{
  "n_experts": 64,
  "experts_per_token": 2,
  "router_score": "softmax",
  "normalize_top_k": true,
  "init_std_router": 0.0089,
  "lr_router": 0.000727,
  "norm": "rmsnorm",
  "lr": 0.00362,
  "batch_tokens": 65536
}
Below are experts of layer 9 (counted from 0) of a mixture-of-experts language model. Rows are named router (the router's row for the expert), down (a neuron's output weights, with its number) and show model dimensions 0-159. Each number is 500 + 50 x the weight over its row's rms, rounded and kept within 0 to 999. Numbers have three digits each.
After each expert's rows: "comes before" lists some tokens at least twice as common just after its tokens as in all text. This comes from a sample of Wikipedia text that the model never trained on. Tokens count by the router's weight.

# expert 7
router:477443453494412545441518465443487498517491600438572535583396415414571569537562403631533496541471509512484578464493467466462510549485575509482555563413461377588518522521622584550477472523445519510575526533464538523517455485443453511478514575428493556534456477566426489453479538432471469527490463504495397514415485451428409492520509555527515425454539534477522583543489440459524447509460537544460538523457523463467583551484531475538470438455439453467477514562455482473463503489593459
down1:464551374536566468456474521448458463536488450526465541555563434441465493454439466499596524512435465507510470482546511427481461493520552536573438551531533552495514442496415451438459477513541425424473454502482502426481399429458498570462493418476412513396563355508415543486525522429497580507502533408468435399475502465495530529429509495514435461447542587561469556494508519458529518537475458428536454523439515529399596496504558518541479437508460559454582564485551517525407525571455530
down2:571548587470563465535468480532514434475499552470447534548512501561486475587540465478521472479483461597444553548590539427578566528480510456474447532487429409529499506519578424482411489511480567433537515509468428501451513480461567429486466441450523510546530545591430519470433487518522551466534508595423488548522540539544542562561456511513547470521447554426424515557484481514513510543506573506566407602516541503475429566499544443510511546478495413595492631591414530443491399429538575
down3:470573472463546446505435469478482612489473460515510609497509474501429474395511509470454568507646547504476509525428525511516559424504464582463537544490507514537536527477434416445445454495495526415568473535496563494515499579486403495366533480484476493438550494546545425520487510491482498409498375461498389410456550473523533526409527484483493582502475513466483475601562523619526395432522498436535484538601551527491538553510507617514509478488515556488530554484470489469455442468427492
down4:603473566483503520491393610598494520515451598522590479512503533426496499511509488493477571477474484524555424410629494489550482512533473501601598535497508489522454436522402469476506536529578600439553565521549401490492493545489506540533434545502468496492487404514527474452509541583446563508521482518435554473569446604514443538595444508492468491517524407424524490501455431455515502473495508424431477571617553469438505408518534553472581536505560575502488515511553476418497501531536490
down5:584565474569490540513553434585537467469498566490499556521525567511463501474540504613506585418507505506457551581498495537468533405609513473517471385482466468494549441494523490511491437482538553557480480543494430572540541495568564557607516483492547519480515408527424551503593569481428484496493530521431517448480495523519478425400520523473536535442434522489523458364521562536490472516498559526473612485464597522401388527460473475543517454564407502500461570501478565518462416477406484
down6:558412455524483421536434540566491485456478571489459456495514526477471537495516481506586515521426557490510428442506570517509538500418568596574509490541546625566530531528575508513430493520550460489526557533581417480453472499542503541484411527500466452486505492518421417610497533496510439459517475477515418540459563497548478411520543590493567438469549595445537511451566385477474512549560462537490489666461496522543447472414483555447490470385536466539467461436552543437518538553466464
down7:503470502358417507577483557564472473484449559479542541464451429553571542570504548543494588529522592454466451579528448422488446485486476496579517535436529467519559596511530540520562494483503520482563496518497475535499439543505546485508542625545431513580560440552505551597473500484546448651491470510438516540448408514518443474488567505501520559369562545570538528545495411440482509506560494421556526544481488533454477572503511524562560507541474462456490434440477450449378483456490474
down8:578486437490585388539539515533558551456475498440433419487481492457553391598494489418500527596526502509412490563427417558421546524464569514469525406460549484472599409428493521488498524562481448468437460458558489415481520429472510532474506501535542511582542516468536480519484576448600531534545461530488512463430507590379544504547411558545480468528500520563467548510496469510470452450565503502545619556486582506553547500548503482583534418516525517467448522543493450435441539510572515
down9:540471498506577478554485521446521487469555460395560429465569512469483481498460447552502513441499554465578404492466533488598496442506436541460528517590568560486456412457521412404513462536627463523542489514553477432473494468540493552480494484417428427477575500512439416446437527570519502543411536549428447376499545490539464595483556580454522507517408511459564627521574479537507548445548463511547515531475481470481419523490544428566485478472566459451482530475526492513392490577478515
comes before: ",", " |", " (", "'", "\"", " &"

# expert 59
router:483504508463534477452474420469544511502511557509510452468588500605516470412395463595421499526617570500461492535517591534531464458550543503489597552506545436390482537499553600463602538511469473479464439456469515486469447593507482438434517515473467521488537499487357437546458535399498485558448564464542418528458444546484422545535551506598478418411460527468475585479520526485450490482534463539519434532501551479516484505471460534508470459422455516529498457504498555586467500653489540
down1:518559446502523477606501450473512500551439525509451524443429467423499513589499434504545489484447515498445509504460489507563536448465400405393572485511501497502496437520522475442570536530567497499457520471478576512432513523536548488495478502479465447455536417542540520483572304564551559500506470540425576499466531497489471540499415485541446500406573458485507495398478473507577514473616505555491416556437477481414532466568482546606592484395482467432495413466547481448449453527537481
down2:536519492439440483538458428538601397471422457520445458571481600459436468538420474537466502475534428454552470533479530544495505482507423496527495595562546618559432420478492573525539500489505425544447623425558481566554516432543425490490517540608524507450439426532481492477465458506454587505456455475530532534536484503582505560422515578463554542452476635545475545444486558511444477545538576403506505506489542477593515577479454468458501477544462540444512471456526469530531442467474569
down3:519590476525495485488512477477582431517512506511560478426569455590490436512490474618497470480533455524506507513498515489447466537539478504433451540551516515648362442469393480532474474508533471445553570522487514455513488505532495472409481532534515523536540439552448504523421499464508504547469555510468419509437631407550479527514473524578548563456460475557654440500519546444510507563504565484571497536445574625522415550550554615529462542477495562454490541510514421440556494497456553
down4:519423554588527541492606448483481568573515491482505430491458471538524401520474575484444549543552492517471512461516489462551507519467537564509433525400574499496425603498402513614478576533525446554576487579533553522507580524536529543457561554412399539489471555566391389442493508476512490516486412413532575521494536482453516518537469535557467499502488459495520511513470521442556493496540472538537545400504572504492513533461487546349495486474465453490502567483391500522626498467469556
down5:506495408508468540605438399559479492467516558368514509508456525496462462517504523474523496446409393508549566536489524474467597412505534592571463422545536517525480437534585449591538493457610506552564485456572478468474478505481597451531492475496500496446547536574638496511595517520592530552400520480517532551471502536435539465481566559456540414536512524493468507453473444468428473509487542416529622372499534494494530438480461598479507495511548516492561482516511466461508471499475474
down6:455478440437497502424487426550514500490473464526450478437490438487489521486552494548472473506425494424531435552519604606481530404563572486491471527483509494446498395483524508514414515506467525463566581461482487427469562518502499536408396495415477540479423485459556426542628575488496548391495488475501528480374497521596613485516574462524540477490529516488506468507495450471387554583535468519532527442468501492487452487484475522504390425502528552521453603472464412496568475484442390
down7:411517520489541436537463449573457426563470539475533425487529508475445487458612521485502476511490558610416569540543532435554554484581515525454593607517500497425501473590515538491538408483498556574514481539452428495507445477405442516476531553552461474567512566445542434491497411517472517470523520534491522501514546499526508395559506478449517489514562517458459435465485525376550372455509411405498519476583502490527524482386487542499545449538491476557512509373559534457420425480524465
down8:534493550538512438466475510533523495520487557514491455541437476543404512500485544494528632543548587497470455444483533515455462509468490473464464498508500475465460465529453577486528430431535496533487537524503616614419434540559450569448496397521497457481483535475450417539545470476512482486421551510431456396476547463457489378505559509590442388478600523569562575481521482450480469536490629432390447575451514449572519518493534479438483473450508463470416573586508483481457460594476493
down9:542506496421536421436487558532518520560547466486503513548528524479505532547487583503442512509544451478462479545477479488400445532426428496498468542474537469524465481615467478535524535501483446461537590430514566452530444478532462402507461593514437459592449564494565476463555531574451532458552413579477478406532588463612366547560434463516520544576431512496514497461553577525573454413513460468454550541558512482469474480426500413548554454479622482488551444541397503471498439468539474
comes before: ".", ",", " of", " and", " in", " to"

# expert 51
router:498506449566480556569561485590481537423488543508558504437557496555566525442467471566555529443499501523487540449505535421461532472433554517473462570601507449503505503513539491588545469557530480428533559506479499504511502500475430536463421642594498471499541416599382522453441538409529598531487579435496465511474511531520502488445442490510441412411482511525561519490519449470552433576520568529413419482558479538452572560554500535599559483452515535436538422452480466462455581550563525
down0:455386537579559524635481440488540438517504485547488561473533504554524517566511565471510557484472453502490458502507493459446501527456566542366575488418555539469519473525614464404518471558623481498526518562438491511549457423475474517501596468429586497471536605480610490501605460531589472481469432550515491436540512547505543501492516516491466543508485498516502468432560567538500419594440552459462455532443447442478534525461482372429460424451531511545513475490576472500491500474497415
down1:500410525444476486496506448449495534490558455374522475517467527481510533572549444436477528553470501483490497525489481510454476515479534367534493562545442441531471501464454551484526491511441510480531553572438591561580544544447552428514374498482582518545463509463597539523510456582492506478504539496515541468493506535483585524460438515468412490443589584594506433507657399606481490591513443436462447523402566464504528530511550493526526543527530434458512461607459543433489529498576439
down2:456470465478465522493514471605491538436415452555492496543442533507481458450515529389463484526520479571515516471469485438451512586585542481552540510544453448531568500574452440560535551469503467503513401521560500413527519539552592434489377521520550452520442449467559550498499462571470472433430521536562451488584522548521518569519495533521524438566530465504514475469536488482496424398545513494386491608431595468531487556475463550440631486527560480401531499525556450402502408514500408
down3:485492522428512551552520444476520428501509537521512524521501507538501578554604380568479540580555475510393471532512417499461463593468594472507518480542509449461421454430468570558562453367531476434440375563538527551434441486530499522485501512534524437384526582520532447549515455504522459528578492584437451570481458475521428519528451430554567446519556449504548476553455453543517480538486540572419435513587517481500519415486480507473531456555512498542408450440558533520528428564474467
down4:570499519458520528499432528537521516455423509517558447504473510530639507396555442466520446472540457525622525447564488442513621547477468509496544483504494523519558540573411407470540481448480508465566448413474403513543529518403536424462476547490540471468517552489614527501471451497494564580490516496549531518480538494449485471537440444423489555515475497503510523495562410499558545501478635457533485511535571414581583468507502527416383574474513530406480489496499550453584551468572447
down5:493515440540526487459519544482554503462473537464517442408513495534404386489538454523432505503516484402553589460484497454500401583557541552564585444451492466527549405448551467522522441484494510491530573498539518522480511509532546440440441560541567693500524572476564463448465497499458534497476514479580547504446500452474485501480523442538542572468496511527463441545488503553448461479469512467457493540444518458597523491360541457516519611524504574529544570379455423494570509528406432
down6:531496451454446426483472390594439568489583418455651486485501473583536577479470537543480438466523466465507506604486454457479488497585556548457458534428447482413479530502484347501543542437517445515504488500450463486487432488568540438567509492515432581469467433476500594520486518520448499477488593572485530487469435579511482455487568571450571517554520390529477549578491567448578452547458531551430449518493444456524582513490460501524442475466448453432487509514478502525546518579427494
down7:435466445409460442480450456507462455493504471530478465470454516422506494468596453386522538529496514387552468529521457539522516471537376464386526505560522558500498527473500502468459487413544433468558464438484486430508553496521471482511504607506441462472486530479620620466481398476530556506485509523457585423509540450492534517430460419401414477464491496528414431499510553524507452562468355475528537416509499456553451575505454438521450536518479537489600554524511399462515486467477442
down8:549494421461476472548497461486426514443474438569557523472527498507445520502501472535559480579512470410421512491579447543521460458542534566494524431415419495564499551534527557480488584615519382488465525557499541481392525385529407520461502494583451460480468555485487479539560459408461479518533526462544484575440501564480477536502451605512570510617515452598570491471569552524438574522519456573608464452494513439502487498461516407495489446557505490559539459478425494440553459542452425
comes before: ",", "'", " of", "s", " and", " was"

# expert 46
router:466528516540494474510539420500474539489481551476569411451522518471388491475528506588541505488685523439502511506458480551449478458605338489495532507558468493536504547506479485506503508509504478502407461594608533446520411539475617559551521511534524466495568426460368463523544512495538450446533503497447528485551536488513446468443533491490439478561518461607604539460527552510513445486385520538566416519475543475464477497462515561562489459552558549455532514513508548522491388524566459
down0:497539552463514465568492508450513563446520497488522484555456474469592413612475522382453485501482464507512600474572395511577528477471477435524446578499564523523451580459553540524536467407497481546543512495470478551574586496562384531527461436467546527548520447569521547379490562466404488572471550489570520450491430458535537539458489506424535545507523481473480491511428468554504453588457448503519596406528414462546434406523502495461545472492505407610524503456493513418515517500536571
down1:537446491455406488484486537464498565424502528539507454510458359561473520536411539520495453573548498494476468505477526469591513472527546518475519481491512498427486550486483524427564597566534407450441497520535505468518520478548529482514567482519479553511468500468386443538497443519494453516480411531426447501646551553500475523576458448603477523410429456549506537476475449573461525399586502562477541702487475421483570484516537460471524469562502485560541442512507531523496476495629478
down2:536485522502482522443504500449555515539529415513573504473417411510435409472520472491449500516460599609493450533545488496538526416506538574457462503409517491403521470452472479465554529451443514530412527523427574483461466425453414438500538528540527447560417495468633585543592418477526490444452556511549536497546485437458486448523529494458456573511525437439466464452508558463559482544583518516536487436530532523466419485475556480504596537581478454496468514503514646393499551528456594
down3:500454500476548544467454486505537516436421400453479481549476445449557422558546390473512459395556383492479488455523516433538510505475620455548442371568523508431498532487482553476494583476502423474516540510369516530476510450453510475475459516484497535401474560490499519544515491462534557473502443504480418567452419520471509511499542570521513526445419524487454479422531535434587547508626448403493550396590530508496522477428505497436540486413418571497513457440550488449523559453516485
down4:443421440492473465493548522517509452512530650530463482510576493506436513512479483480477558473394447542465472452429459604425551465513557507462501479451473562537562506511449604504575562467548527392494567439514410510522522497493444503444459508449481441491450483595536410599457524487499473392444490545479448521549436513510560520506556457593542455593422452385484371541534477517529558492489431481532431575527501548432532551471502467478496514455468457431475426529559489498535432498532424
down5:508548531493541441434459594513526499458485496410439493512465489495484528499513472493522396492389568518476430528536461538503519534484517610553447515392462518527547452605475502403510444420562554503451535482553509480548476438480497447504536500502428560527469518534597478499433434490534493521545484389478504429451423557424445513474460486351440513483474555580482488538393565483424458433512452526437466494418501629574446593496421464469521473507439505487560561509491546454530508423492549
down6:477560464485489459547501435557531490530513561513512413416514567525520518564592553465514485544508469504568511582563447476454469470484414376517481497471495371522475476589420440452458421474559400506529582417454548547502515490552552512524496465505523487548517512477457568558523437527450487407513575428508468447523401495540498435403418479527426483472510505402498509522416578495522463466453482558472459565485471534517510499469481432497515496609457545549522505518574612526597529493612421
down7:515499541422459467496438505459501457446441515515563481549498426556562526462487522472417497487557455466459489572494546473427504580507550510496474464459415491505526488557549488513485589555531491578473555550461473439486413471570468482527497523504564531396405530519486469490560535588371523507543526463538492502424537460542476432444495527478500520490523534434441465600500499534536432527475532546601614472498495532502545684435448447614540526604523499448437518565638513496514508456563484
down8:595525541517553458607569572533457531495545586555481554460466522476481451432566472528474534426482570540441407473517512506518500505483484569550495467541544445472564500514476460508527532553512533513568569583520565582428496446535470498488511585543479560466510534488625432471585520497537484381480516524552533494418538482453525399519460418534451421534531572520440517527457495565486543459385508521545557569434480509614552481399509406531464507518501572436481585563559552565507488476478436
comes before: " a", " been", " also", " an", " not", "="

# expert 47
router:549570451463441478541491600605512505587486499508466442490559544523467558504390503555494446492529506479452490535563484554469453479532580501524571535608547403437491591578439424514440583540560576515529506555423514520522477534424579501533495474459516500484538425476376440486489568496493523484588473517486374515565519462544454388611493534481481436514488543498601555527500447510497547525617489447475453540489472533570456507601436525578487521485440552507503445481552538496473529513454497
down1:488417543494584429472458555513552465513490510494447557502528505450380540446500489586520477516442468519508428572523481359483549511540428500451493507426472516441516468522520409532455512447507584469495559513476509489536521538373504492569440380457540490466436609485538529517515542426457480437572452522472600554497540503478465470460423540402437519517564586572518472487450551428503509410432571535380518540557491526432527481462481468475511499558533510463505610506485460476545425560418531
down2:507444524476504523393521497486409515541506543486577454473574495460505355499516415461484407494493536435511473429500493507542568489444568555541506435487473514502506510503492431475460446490536499507485476474495527565541464459489422565591460451472554408498473405452514536498511550473549434508493416515497547552500520522497599456437548493488445383551599495467402441551524560531452400483495457430541598493470523449510610470479476569484358462504563587559499572418520454483559447449516540
down3:586527488497549466472497450498519632471518455498467452483496552504514439421525458497579482498516495560508552516504552535435529536501491489490385458553474422607411522547545474582560427465487531550491477635498482515514553503477464545476559594530488494482548418562494452573492521554513486509476504463467372510448532468571547561468446545515462410496535391536539544462482368487418565542502452442515498500534480497624434502463518555494458464533412507537566607472568524418506454438433484
down4:476541467515549537611484499514514588455563411552498458519557472512521502553386428526503507537531475537548484486482538469527538473490492465630461525499449534497474516480485512417457407520514434528506470480511455487433547579453546480533503517526435566520583503560554537499623595528595384539536542573468453544501521589398480430533523515505547450513367587494570494447525466466422475602480519518544530529411505438422476485519490538512497444499462489465514449566463637470470587472514551
down5:457448522401530530492506500488557542444537522483449442562482497483559515509466430578494459579421547566491554551532491500517451494600513468428514540589490506430493514532486437549520506478515492419566493491549605578396583533549419570516483422574537525481562551470499479474484485476522518534505515536548469430514459361514481625382474501564520525534515595550480414418524562445483463603584514560514567539480564551452390449553501560548531521504492523431569429468479472518530531520470467
down6:439519463512508427512413456541511560492458560561513485492608403496475476460467423459608497530645496504447538540531492526399501503454607490498564549593474497608513491440504451488541538428441652481456477588453565475536545537494488456460535568543501456497452488377522439489477522499561486530462403536477410500581426488474429480489465520508484482485468456566528446502454450429534487497473547537540495673519527503502486500574511514518558484501457504465452440520520473459487491441412495
down7:479551490494548460484566542433516588435489524540475519492485502586492547499536400408525525365453457484534508472444565548481510492430428543509476570466466497569500357469455447449373408479486452521536471469496465486429457537503464418509504559537555432578470450525507474525397569561487462466516482506603579448397440545454481493452473513454509445472495484534420510369450549534518524520499463476577358439515535516491504507544569492579522508546485528524499579467561498417470486494491545
down8:472558547511449430536454516512479508512409503529487425593503490452513562588519504490367491531521478523520448522507615541534563494554514519540521506548447401542545497553529453510666531426480482593581431515408466496452440498524572488512538480513531387570504510501439501435495538450432544422484411579468367414555557521518515472517557469536509454382553481504484538557522485534520466448503474518506497628434590549537495523521489515497504470497466514442487514504554451437553419505448514
down9:490573520513549510524441508421472546565457553577576578560435435468596553410474554520456451535499533547467505513505408593538531544475545524390484438452520477498516519403504461502462516447485486438470492594463459497545451493469468458571547526504475657452474536470501594505521493602508472437522472433488530461448517525512541557494510508534560439439557480414457475454444473477502579457490479470503385427431566508494552453495403511519532420493505574442576545533421451524523533416569424
comes before: ".", ",", " and", ")", "\n", " in"

# expert 21
router:584480568536548515571487613578480483546486393446528535580519495541574595563560520488500410551618492496483488502474501494449475582454509501453552470560499534448456573453430457502526504491428460405524498521473588409551554525482467546455464424465522566587471433494487493515519606542495445524565515519461448510491579539497552462470495519425559553379440519501590500485509437524493536435500449384510537516499422515500583409553477523555551429469489484464529459511378548475462479479491461
down1:376445469407390437458558560486504517519459539477532500488501563501463535491438535527491563535539433420550412411401450474475499531510524519518481559516414536510605517598455573542429542435513549482519450411493557423492570499506466569546584552573537519487470508508503611524490514482384546527526545487503454591572552465508423475499430424529523585452487505471532427541482440432526393473476554397545525448513545529566457477488529580525462450526469543468479469523524503482440479458439479
down2:477514519562604547527474404456432532557484558434446507553547427493487474495455459535515481453548474500560585449442451522580467452504546554493551490541468445459523483522437508513488572543499466483501513526460493506405549527509477597546413414385589579500564517507382420481526454544499430405459520526552510423500491506478520488458485538480505460499591445548556501548489510592556543344489560438562562529504504582554520468414497567559457531551452564433446541516497444423530482427466517
down3:396414570537522509522431502431448496440439449563573439472489499541472481431462449486509547532499460528452455559487447491465520481432467408485531567531559501503437540402552412480569550544469566514440485480395578451579514509418476507593522451562421510598531468495465357472549536434468491539454479455444504533507541507614478527508451527529509512562527530464527424422555503438434425590432478534473558588538499569483550473494479571514486471475474524482520479504539506407484429414490426
down4:503516480480602465548577529495527553478596492467432451476418483492500368533547597558418538466527430461505552503495518453468512491541532488485542523478438567524570504463487508467552564484558399505505559377525454459477507446485525480601594435512465457492435590606469543486565612503521533620422501572530521472486512579479604544489457547471472445491414473474498497431399478509551458557485475519584482514450526522530511570495477505499529450549455521561501488475540556441576591586510494
down5:542469481472472531604523516555491547470502475472470466435480501481539476509535553568525605533476436531549457520495553419515583473539421507479410578569621513589450480442548517504525432446542585568560513584498502436423495528521484529502449580539593524500418456583596562532483488494439437602568531395534473492491474574491515516549517520523438462477448564408536481484423504454482439504547497529541464465414449537417605540466558587506499450497542453530525549523520492493537505375533464
down6:560507508467462576529511482550423514416509480517469454531420587520482469477493425495506457523477571528520450509491497495514545503444567560450483535452500540523558465483477510486394462449475429507393433426419505504442497614425440534610462491453550447529552460413444580493560451574495550465533516493543556413457453589485461401540522438497451451414453445520437437496529493496543446515537499495573531687580400453505460536514473557460539434470447486424498555444505493506515523497454512
down7:489493604437532563527475490481544444418459411539538411505486536497431514494553459467484606502509484539371538554486527475509520524555426516536480502534568553464529436529584499480491462493601501472550555479508414518546580469453466573453375467536493521430510420429528454485507473524463525478483604465500479486459510526584519519438445624615549526541488499449447388482494522580480405469483448476449456460501558575528556516588489493410503453492501506468502546543461514450478443446468631
down8:583538557468461514628445604524478527451477547530565540512497491470447474496448445588502482603475433551487511495475599559503506483504573532472517536466495552525585614531468518478533537430532476567503453524518531546536493521490382555456480569556502456468554446464429438543550567510486398456522464470478456595491490514509589483600435442541430542472513528430495445448480475498482401367465494545531585530532480496500511604496411533525573533476540474495499543457549494391531548536406474
down9:562524472500522510538448528436497535484539581504480533532520477502483542536478484503372475457458475447598500487431463457487436538478476507468566526517565436472456489504539629499522561542541518468461472606469506480546524499513583509397422365422493566468512500486505558481430454505429552476507419592498453557499583489494451498486489497566498557522524466469451537437524562607517497451497540575530591357496521482471546455452487432602379514418559531526517450464388459527466525429491559
comes before: "\n", ",", ")", "\n\n", " –", " October"

# expert 30
router:498624469537472559465541433466565489493564585515467418566528550533384583400436565399517520501407551435541457514527493457502552519517404470464547521551475483433476508591512505551467444429521502493487515512491481436555417533457545593547423501481523438485472579487612448499404413303475447489569427481517455562540508414464455552460500441515479530486569507470555510465506459583520516523520453452442513495508535520495496541472473456485479528504563489495478557448465496517472456460539548
down0:609500555543547430461370404531509541480527406494466489451510444343513571533502558545489394505432441486542478556524426497525522548481552518579494456504555549511528531525503504459495487440514534483475522576518536468451530507425489364540500507494413595423482501598496502430540571538527461491483400480527488412417441511501430518479583590463501524550382554547513442556533492446472507542422524525462522596477532539493485562500471487495479506479471539519439504489503551576464584562485446
down1:404436518445432523431504428528504462539491490480454497507513468512553400575438428558505499461440412508558458569538522550472532512422512524594534449467486512542507535452414570445472461547530513527399471551450460521518538531527546430489483422464539489550484511504532572581518513390467435507517519427529585467512520541464534577450538480567415481520556544511568542486569459515457595439463509438445500479457457528476461519430496406605543491453378483571413517524515512540609436478442398
down2:497546511584416617445469452445513409523512574502519513484425530404461524456440512501579476519450543438545414490537540434508549573504481384521529502403424559466566524498528532529486500543518553499435423517555532570529475475510420568568537485460488466502545498444551504431419610519441491510536454610508440494440541489446528408494514462608473527463492427488456441496516535556440457502518574503462530494489434491372531495463473442488478499553561433433422503612491473497553480479418541
down3:490481493461482488497471519509500569469431483493465525410567489488600454491437473505528551564595506479619523470415526597575432583469475565480347466468528497500442508542542502518519540522621588572497518503453454500521514486464558513467530439537485540566472475487332549542410441488549568489472552527453454548416578497506529561447532489507468534516524485539566569551519507452530474520511402472559453457524517523416483503501500598476533418484404473468602499456506522487516565449525596
down4:450480412511507558538562527505490565525520451456548437479402459521608425488442474497542482385470378560487420514462561481427463488500601498499529584538532417479573493572529505399594460486575514573464476526486490507498583554467473388438529497453466478487551531536382483458521500411551554543446455423448529480489497507480443495468494450544512527388518541449454437458541485487397513516536512625463522464452438464482463509444546463412542462494390543515494471488497521489556562513509490
down5:470591547543498571587534560516439445573604444611425513546520543482513531489451501525562500397454520511619537554438470503537511557453537554382484553492446508421499397454384525493488448470520532437507437527465474556422556422541473385541531449547511549507509495530586472536499496512539529440612546517547431484512484395456479499469561519504559474523487502473520523502504463516521531397524485537539637557518518524490541463465474529490545456472477478513524563439434488561497559550513389
down6:556509448573465525453566551479490494517530567523584477436490521538450424440472488561455535550477500523511456555459510504537570491521491553525521562576515446466493461492431615537492451532446569448530488482480516479570391499367500504464473551418440494527488535519511552538432408612541472463441590592448533489452423551508535559421494463534536470566465434641493461506592557482468496513433552600521463568535495474470428480587519518467463569431517479475521517531650488501547453476534502
down7:437474619567558529541503367514529511490480470450471418528585466594521406476581490585490516537523509495411426502490488477479538510524543493584482438505456509517558525518509548428559450487517454481464499469456531448566688439468515574452584554440453553529466449531500493501571477496436560548466449520535566450526498504387482487486523586559540481509538501520494551596523482411494466531546585469574574505570495394530518548480465432533532441535462534505484487482506486531537554568428424
down8:540451563421487529563438488569588515552412499527576546432484470497577547552519604495383399516576460475513497420486522417507554488442476544372623498547502556506454485500543584499530423509467460543448388514520564492581459553511450530573463477487419528485532479526519445540432466468509492475465441494539570522435501479493501549573497519584502600498509547477494555485507520524534509488466448450521418471475459448368494565540556567553555456451479536515465469495496427530598564452489464
comes before: " was", " is", " the", " had", " has", " also"

# expert 32
router:504508518523495412530493513492456447539523532565501492486485480445468519368541531438579511512595404466514500545599419566577518492503406469526548443380551433493421493510538464547524413459581454519439564544481441557493433530538630453517481595495460596517473494394568559605553468504483482545464504475544535466513481495590476526519436437526470547547475529519456465460520487423475512424529531549499442507524544519544573500381513544510519460521468567579567524444477478579465421463468470
down0:439464464433575442491452559486471514472554518451526464568495468549514540437449500514449570437541499598553545450576444501550485467595544483425412539451550471526487490437526517562515465551517516576541538498455464500546455460462449467455502542413508557440526418517559516451610568501503488484459553577435536498508569425470502471455483573530463465553463490640573561517445532465533525517493467499414447644441544503568560391461437422465561513532452523515409427473488531426479538553449517
down1:424393492535499509500452407500467520558511546458543478452450367518515455450500534469516589470537470501568482496479540459508444532533552487449448408518516392596448495476558568452503435486426527493483506398498529479527559549483510491489480527525425523409509443486475474407513504485519478535482522495472441405518520532579606530517489474506569468476500463468495460513447447555385531502597535510483537301488577480500444415508542517549440465410486498541474436467604576454538507582468497
down2:527498431529482462537551454462518558522526599509569493411487431503445524580565522555512506475448461574501557480552507505457492538465428571540542499414472537464519466525448483500520513428465401546584529494527523534524523535469458534504425549506612463359502547585575485414378479511570542494500455466504500503516549490489541543444494551545495463481516497486445535532556470452495570421520583516516501695377496424502468543505548482557544500456599453608500456539487547472512517527469415
down3:541472521503462477406483491589444423411484514503550478447448473467404466487543486437526437423486440510580515481475480437431460489555488472562452576464544457418476446513470531401369417470492491534472550588436574489459580559479532466507490478442530495474478422535479450564551527596367535467549478538465471512493499494613483453573552450532539411490458489503423513508565527517451420565431468544572485582428505487559511446465487484416394520469500442511452502527518534544513424425490504
down4:503557535506459443504490573523589535525415488556516477496533512505467441469511538412552433507497549552482457509481451491555435501541513511371530414464479494471528537583497576564371520510456579516520491479643463496443452523472484484465453467556551491469511472487526527541501410404472477590515501522529503460483515434474525409522495465531444491512622458519459518490471510498443410548472549535548540641493424524549487502514550601465607477584540434477539484461597432564614505490418534
down5:491504527572552498524518489491505530450463586460546419449476544424501551483481492473493511528449533556518547418502452535475509494419533496542532482568506394398478560538578468500490582475498539478439420631567476507552473522509479592476549430535451500461469481520568460472462455517505527517381518449465596574468475507452552450494576454421567538595547462408470487467494462478536504448541433543530570522499603462460492447552552509445415606538548461634493445522424446413524524441552521
down6:483586556487521465499459521485545593555489518466538496591539497485584559437536544496521565543551538421572522473495548465550576460526588532476510461518485484496482579378541528558418384452499520448461575482363591474537432562467523510470474501493446468503490484525480486494407411528513500468508487514492490501509529473461584506581440446516562499440462556552492462507470526454543588449414530561471539601503380490524453507452498634535500448486445518461414479555566509413409463431467486
down7:599494528501515497498487498445514474499560382515540499506601454494507578492488420582433520430566494489544561570562391496547524503410535400508541456481447432518502492492418472476523527543466567534463441491519492463591467505570423464457499508432464512619580434560490517482503516515402483572425441494510476467573491516456475509493401416480548414495469493465503601568586563481444550468457482527468517437513444553502514495511595539364603491515524503517475584503479434523427555486460522
down8:442549514471456500503459560505489479561551439463562514483474475557590497516447441433457470429620527516484529430482543593566531477518485483495508475512485489490504495519518498486623502483464559411420387535556454438521362552537529509487512490533473411498572442495573606538525502497502476512463471572489507529614561558490409487539515494556438518456461472461433498570476534519565521548518535534517492356531619592511484516538452429545518452516476560507504539520627488554546381557484508
comes before: " the", " a", " well", " an", " \"", " he"